config.yaml
n_layer: 14
d_model: 128
n_experts: 128
experts_per_token: 2
d_expert: 96
d_shared_expert: 0
activation: "squared_relu"
moe_layers: [1, 3, 5, 7, 9, 11, 13]
router_score: "sigmoid"
normalize_top_k: true
routed_scale: 1.41
balance_loss: 0.00646
balance_bias: false
router_logit_norm: 1.0
init_std_router: 0.0148
lr_router: 0.00108
n_head: 4
n_kv_head: 4
head_dim: 32
vocab_size: 8192
norm: "layernorm"
norm_place: "pre"
norm_eps: 1e-05
positions: "rope"
rope_base: 10000.0
rope_fraction: 0.5
qk_norm: false
attn_scale: 0.177
tie_embeddings: false
parallel_block: false
init: "trunc"
init_std_qkv: 0.0292
init_std_o: 0.00552
init_std_up: 0.0292
init_std_down: 0.00276
optimizer: "soap_variant"
lr: 0.00562
beta1: 0.95
beta2: 0.99
weight_decay: 0.065
lr_head: 0.0131
grad_clip: 0.5
warmup_steps: 200
schedule: "wsd"
decay_fraction: 0.741
decay_shape: "square"
final_lr_fraction: 0.0
batch_tokens: 131072
seq_len: 256
doc_mask: true
train_tokens: 487800000
steps: 3722
dataset: "wikipedia_en"
Below are experts of layer 5 (counted from 0) of a mixture-of-experts language model. Rows are named router (the router's row for the expert), up (a neuron's input weights, with its number), down (a neuron's output weights, with its number) and show model dimensions 0-127. Each number is 128 + 24 x the weight over its row's rms, rounded and kept within 0 to 255. Numbers have three digits each.
After each expert's rows: "mostly gets" lists some tokens that are sent to it at least half of the time. This comes from a sample of Wikipedia text that the model never trained on.

# expert 40
router:155158120121153153103157155149140104155101128099098154098102146153153105151104097154106154153137152163109153154102157101097154121155157125102137152137100100155149102142143102103102103157101155145155155100145130099153155142099125140150100150149150105161155098154138154117157159122152124101101104099107102100151153154115154101104156153100102104097098157153105103126119128153155101152154
up0:145103113124164096141134109130110089114096118146112086172129088138141156141104103149127121141154119142115164113145138187131107124169125157129135101181124145115133127110149166145156070121174134110118148100134119121134119119159082149145130124126088105146159134135130101142085128152130145159154156113085121163104123150117105147098090131146130091139134133090122126121068145102121075104112
down0:139101083129146153169079135148152086136158136120154088160168121119141114150139104136143140114123122145123124129107123155081161097159094144074161140141158135139126104112145120105152135146096123135086121121134114178120138127142074143092133137116120097133131102135179142116139139150121158174116136064145114176098112152141118130135115088111133126115141112127142186109173146105139120140108
mostly gets: " Sch", " Est", " business", " secondary", " coll", "olecular"

# expert 72
router:135107097123146143104144151146129115169107134081116164089115115150145140151101127151146131139159136113124161152106139106087158114166159137102123168156097102153158121107114094150116127121090182143160128094130119095147168134101110127136093158125152106093156125117113155091128129106141110104104097116115103095161149169119151112109166162118097125099145158168153106094101131154141101157141
up0:128145111091121118120123126175091141096137103107122110125157103112109097085168118151125075132157115130134125114140117124172133121153126139120157089145118093092122091157116141180105163089142125157126129174102071156119126157168112127127145172114135134126115184086116158117120128141099104155139123131117151120120108137125129170127128133142096170102113154137129144146095109104171166142161
down0:119154104146142116144131139110152109166141111134115107110144157109153136174137126113119129135109132150159133169144131083108169109102095146132155164133147049149153108154150103099132156143110140133151126180103181112141153101112143133118172142150141121152109144151109131120125165091145196098102144113149160101149095133114132150129129131112075134180142155154139104132137111098111133133134
mostly gets: ":", "):", " Gen", " including", " v", " details"

# expert 127
router:155157119119154152100157156147142104157096129098099155101102146150158107148106100150109154152133152162104154154100159098100157120156156126102137154137098098157151099141137099102099105157102158143156152102143132102155157144098123142147099152140151102155152094156140153113153157122152120099097103100109105101155153153114156101108157152101102104100101154153103102129118126153154101150149
up0:094151137124106094111118090113145145113148125159121092106138151117127139151114166131140109125124080154101151148108121153165082159114102108112172113132140153124132150138151133130136119129136163142129100122121164101159137150112115120128119122097120154147090130153107121124088134154114085160129170131141150175154168103146136090198112137146173138107126135069170123117165160085129136151148
down0:146169148115110094170094138121143108104170141120092149040118110128111144172133108133132174105126112117124142166151118087155102116108155123131161102109106176121087135119151154092136140132078147129147128129187146120111103128117127119154134126134084146132119163098104144146137124118108094097110100126132132087127098162129125144141125154118134106138118115163089118111171150107133103101126
mostly gets: " did", " engine", " option", " weapon", " Games", " Classic"

# expert 55
router:135177118090120165109150130143164104117135101108114064130132154103145103174136134122154142165152095155091143142123130107097140163145156110120148127170146103141112147130108120124119148111096144108138104142140128083182131142094111157138129166150102098145087110152137156112138099127149116115111094109169108119069141095080151124114156170110130122091111130149101121141130103133132107146159
up0:125116110166126124149109090102127117136117158138125110120066091092138120163114132089165136138138115114127093090132108090115094117167129094113107122141120168108117157120124125177099148129099106124142142145160166175152135117161081140157106098121154140134118166097152187111127164164088131188077105096110115138140127140118129143109155128152149118154127100128111116148133127144145134133145
down0:155127155117097081157091141163110136154106112095120119159083080121084107119098134133084130143132147150148123118121134121118107149159133123128167169174136132153151137133120149125113166149106137147183122097136130147116132126112130112156172104160119086122082130142108181113149115148143177109116118128161104151154132172138120126071146095138138117119135100174149131116104137147108105146107
mostly gets: " to", " from", " would", " may", " through", " could"

# expert 97
router:155158121121154157101157155147142103155103131101099153097101149152155107148106098152106154154134159162106153155100158102100155121154157126101139153137099099157148101142144101099100104155104157143157154100143132102153156144100125144151099150142154106158156096152139155114153160122152122101102102101110102100152156156115155101108155152100103105100099153152105104127118127155154102151152
up0:132140142125122116092115133139121145080153104106107067134148092097109115120111111164177143128154170148144112108157137128099106097131127120127156133111128166184127136133115142149146147120122132143133099132151110120108142131104101112129117123141119115146105162142109096110124098172109180147132121083186124182122102158135077112146143163108141095155168159164106112130151143108123178102123
down0:131126122096140129141156126173123129150122121098121120172109124109158130128131120129076161113133177114090131127108100118123141112210155141122180135156113141140160099080126157134166130121131129081173127101117142134096110125144085154062096150128080134103137128131096156112119157155090115151157130090110142149143107102116136115144112129121139106113136148098111114126072126113128125112144
mostly gets: "rank", " de", " pay", " honor", " regard"

# expert 56
router:155157149131133149108159156164139134170099122104098161098094144113136114132108090130136158187135126139160147152124138103100149126164123121101161156141092103146138078121137092108147147147097150108152129089128151130134166116141153158123089158150152105166151113156135147143141152097167118100098093098110091091136145136099169099116145151107127094101096148138135118146113108158108112142146
up0:108140132142133133074130086120126099079178127159147121132139152098116134108114122135103107099149139133139113155119128126144111117111107138133109140137144147138147136113134141131122184122118084136126120147121100130098154126159134062125140105107147146125095136107131150149092125187192101216151132139145142131129084140162108168153117127169136162176150102127145154145131127118095131124119
down0:173165158128137130154054080114147112134156125140112125139105120154143128118141149099095115159122123101140107116103137138144168103108187132113138142122139133184145163181091116084106125117117107129136119137179160139076140111153125154091144131165131148126111098129138091106096132094127067123117110116163130100145125103148140110126136124141143158116146153108109141119134115134099135120171
mostly gets: " by", " with", " against", " named", " called", " Tom"

# expert 67
router:137155075130109141134160128074075147159122153128149110131097128139134141121115143073084122154074138128159131097123129146135097085132114082120156139077125122129087118103170121159134115141123124115122109121115147144102145130120148098156130110104076134100119142142179116172136114107102157129145143123113107162094122138122142133131123108171123096142129136107150127125125183111138173154081
up0:091117089151081125120102093112131166155124118068152144138131148129102139149147113094099077147128115146112132158137114101134121124115124133123140140129139125171138131151109127128138135144174125101145074158101114111116134079111127116135122133060092130123109154135112116138099121126123155131126168189126153117116139130115123159134116114165111128154099103111116158114142102090175121147049
down0:114130143062121119166123108133179136147115133102123126197141170089120130160148119078107123129139102150074099144181106119124126152136135145143145182123138149131085180152144104166124103145145106101095125142116131143127120158145134141103142095152113132163153139106108099107128132148100113161106108132141167149098159123126162128148108129132151095125100148165103155124107151131119132153133
mostly gets: "ñ", "chu", "gh", "lé", "nam", "iv"

# expert 13
router:144169143151134173110138154130108132136113111102108124107108141141114120157131101139123142142155146096144158168098163114134154097150142112099161143109095100139120093162107098089102124125090178161160113110128122109140147135101118144133122144153163097158167090151110154129156174128101131101094111081128114119142152171139158105107157147091086096094112149142115111161138164145136104116149
up0:125121124121137103108112110146109190073126145147116161174125132128095174142119116108148163158141126117154134102124143174174134121089135130075111129110143132119137074174111144138108149145127151111123111142197106169074113122120151107142126139125112124096112083127111102076181114120130147146084162130122144128135125127116106106141151116116123115114144107136139116120107138167163123118095
down0:141180103115102160075136127188131111141099134142119117159132145110119146152111169145123104132165109142134136121128183130139156111166170114141114106176133114163146121112125137101084137162150094152131138182146121119142111136139140122197137100170088139112127126164119099118122104116103146152111139144124145098131157130142102135110115151101123129100174100112158119114105115158117095098100
mostly gets: " =", "---|---|---|---|", " ft", " Born", "|---|---|", "|---|"

# expert 15
router:076151109098095152121173149165158130132101155103102120096102112129111127154108105120111154177110119125169144178094148098093126127159143101105130151136106100154118108135157094124149129110107177124145079100153091130081150115110153117119113165137133100167144111173104156145146124096145161095098108100148111129129157135134155101131154139103115137121124157138107113127142144155123156161117
up0:143094111092078149146133106106146156117133095159120170134133164120172143089200106160104100155090114098140120117149105137145126115108144115138118149130109156146127162125162095107111150115164139092105143114123092123091143141116097169143150102105102161130098151125124155133148101146103142126130113128151133115084147109122165120092137122153146120117142173142178125152134103141102117133077
down0:136137134135090087141092096123178157080175102136148119123120099136149110122116155122109123138141161168135131095147128093122131118165096097118114136114098115142097114146155095159117123138129107138159144127138187175095157124097099112135138128101153108140117152122163140112113138139111150155161179098112120088136138192141141126107101107165111146115148106096110138135129158116186111132132
mostly gets: " Love", " De", " High", " Night", " Wild", " Good"

# expert 47
router:153158120120154155101157154149142105154100129098098151101100148150155109148106098152109154153137157163106153155102160099100156122154155128102138153137101098157151101142142100105098107157102158145156149099141130103156155144098122145148098150146153104159155095155139154115153161122153123102099103104109102102155154157116157101108155151105103104100101155153104102129119129155154102151153
up0:111079156114098137144155132117133108121192135133155154135132143081145141131157170137144154142104109121169146126160114152114138171118122116114156107093128166135125136156122116129107119097145126124125120167152121146105134130146118139104123071110103191091104154159148102133064144135088108108174163130099147116134102122168110146117113158141148121131112068092148145145143112117107119150117
down0:127147158131135111127101139100130107166082094115130141105167174143120115146133071098155104111157100121134153143130098132190155123111074119115152157110110145117132158087097090105143068137154100150113108124089131139155126123116137158137126177134128149149123131114135085152105122182114160121142140136108117115125140178115098129100136104140124120092147158118146114134162099128102090126139
mostly gets: " ESP", " ENG", " poor", " bio", " manager", " GBR"

# expert 19
router:130127120141144142107124161133145126139095116144149111100087135146143118166083116157140164117131128135112165144100147096095131112157170135116154104153100098100114125154151103113132134165084142094180136098150136127161153143136103150115135116125159110161155115153077167109159156134162099108090130098163105106118150138103168109122123140083082092102121142162114131124143117173141095142148
up0:141118127182084127118086149135126144057153132137143153106140155132194127108140152177137099146183131170099162101105058116103101149119140161108142136129160151120129115119166110143104160124128122133110104118144167113111098142098137120105108102120149135104161145122099164129149155121149163136150143138127132118133133116126100127132110099096112164108114149135127174132115156092132116139114
down0:115128112097117103147139158154133106125110113125109113146125140144116144122153108123125136120162155061125082139116159120105156169117159118122143141126110117117108144131113168145133145104152150085154133111135113105109106086153094140149117167137130116129094128112107187126120112124137079118105155084127107074118141154126168063169081147130115069148135112138153155131155092158139147130147
mostly gets: " a", " A", " an", " An", " this", " any"

# expert 48
router:127125136172155107139150143141167104139140148169110165157163102073153104145171109155145151120157082090123117157097144115103149115126148130121138158161139106080141145109153108111191145104126098149139112114069098107099119084118100158116121163158119104108130110146120146152130125111133107117127107111142146109124131082112135132122159147114125109111127140126095170113093097145131104093158
up0:101141118170165127149117103125108109142100131113112179141095105098116120119146132106099133093127156138113127120140101133105133128140139184109094186122110101133169145113133144141191084131113141167156126104140154112167150095115124144153134156097094127097134127087092100185128106106107130155143111153131158142099143118140083123083167110148129155108112123107142149120131101146143096102119
down0:147141147105139110102179103099139115122158095151128138139131135103147139155113108156135149145114115108138131146134137099176101141121123153133160136169130134110117115127145100097119154132136163114108136155109132154122129157110203113096125121159123088116142111169096119086144169153148122123141192098136152101128184096107135129088095138115122093126130085103094141175148152104116132167152
mostly gets: "The", " The", " His", "His", " the", " This"

# expert 88
router:154156120120152155100156154146142103155099130099098153095101149151158108142107099151107154154139150163107154154102159098100155119156152129097140153139099099156150101139137099099103104156101154141156150101140125103156155142098119145149101148144151101158153096155140155117152163122153122102098102103109103099154156155115157099110156153100102103101099159153109101129120130153153103152153
up0:114120113133171124135129087113154149079085130169146070120124102130138109125187138147145126126130122125146124125146135137154102128114168123124094116113114156100118170132120144136129169112179170155138116114170133124104100120090106101169108142111113151173135117147081057119109120084138149133121109168146093119130117134157129149122128135151191154120156134126142113126145092124109143128139
down0:132175190142151175125137146102089107104127153102108131130109156130129110131130155062110136156107132140090123112139119097133170103128132095141145141143115114122119111131118161071121162126144131167164179130134171121160124148141145144147182133152050159111139151144109121136111115113142134140113150139120125161126130163112143126120110114107122138152108141180136153115111152131113082124091
mostly gets: " Eli", " Best", "Best", " produce", "lap", " Platinum"

# expert 94
router:137141130097129147106167165143114152169106125096097138137098162111141109086146110155169158116144111165126148099118136108099150125158147130107137116111105091147101109134149097141104150147109151132163135100099151122140172154095083123113105153143171112146137105149160148116159145126124132086112113092155088085130145145122144098109161155103162100111114155102125097094150136154172123115165
up0:091110149143118092097125107148088121156091087108108128152163138080108124106147134146137104133093152112150143112137113159151139106119088122158123132120146151103088109130097115117152161108161157077134088072149089111134135115114096141130098125106157110122119140121156145121148135126147157141114131130174151164140119103172121131108176104149109106166140129145161122083140125130135172095089
down0:103099085169162148151115108154117152150159158148157114173145142082106123110101113153126117113139103075119144124103122121108140121107067107081161171151163143083160100120111125137121114128148151120124149129132123105120157146115135147134130114099122136095074089161119142143134166112167130164147083083141159141135118157154122121143124127163134132147144148125157091150115165143136159123132
mostly gets: " Location", " Genus", " Coordinates", " Released", " Clade", " Candidate"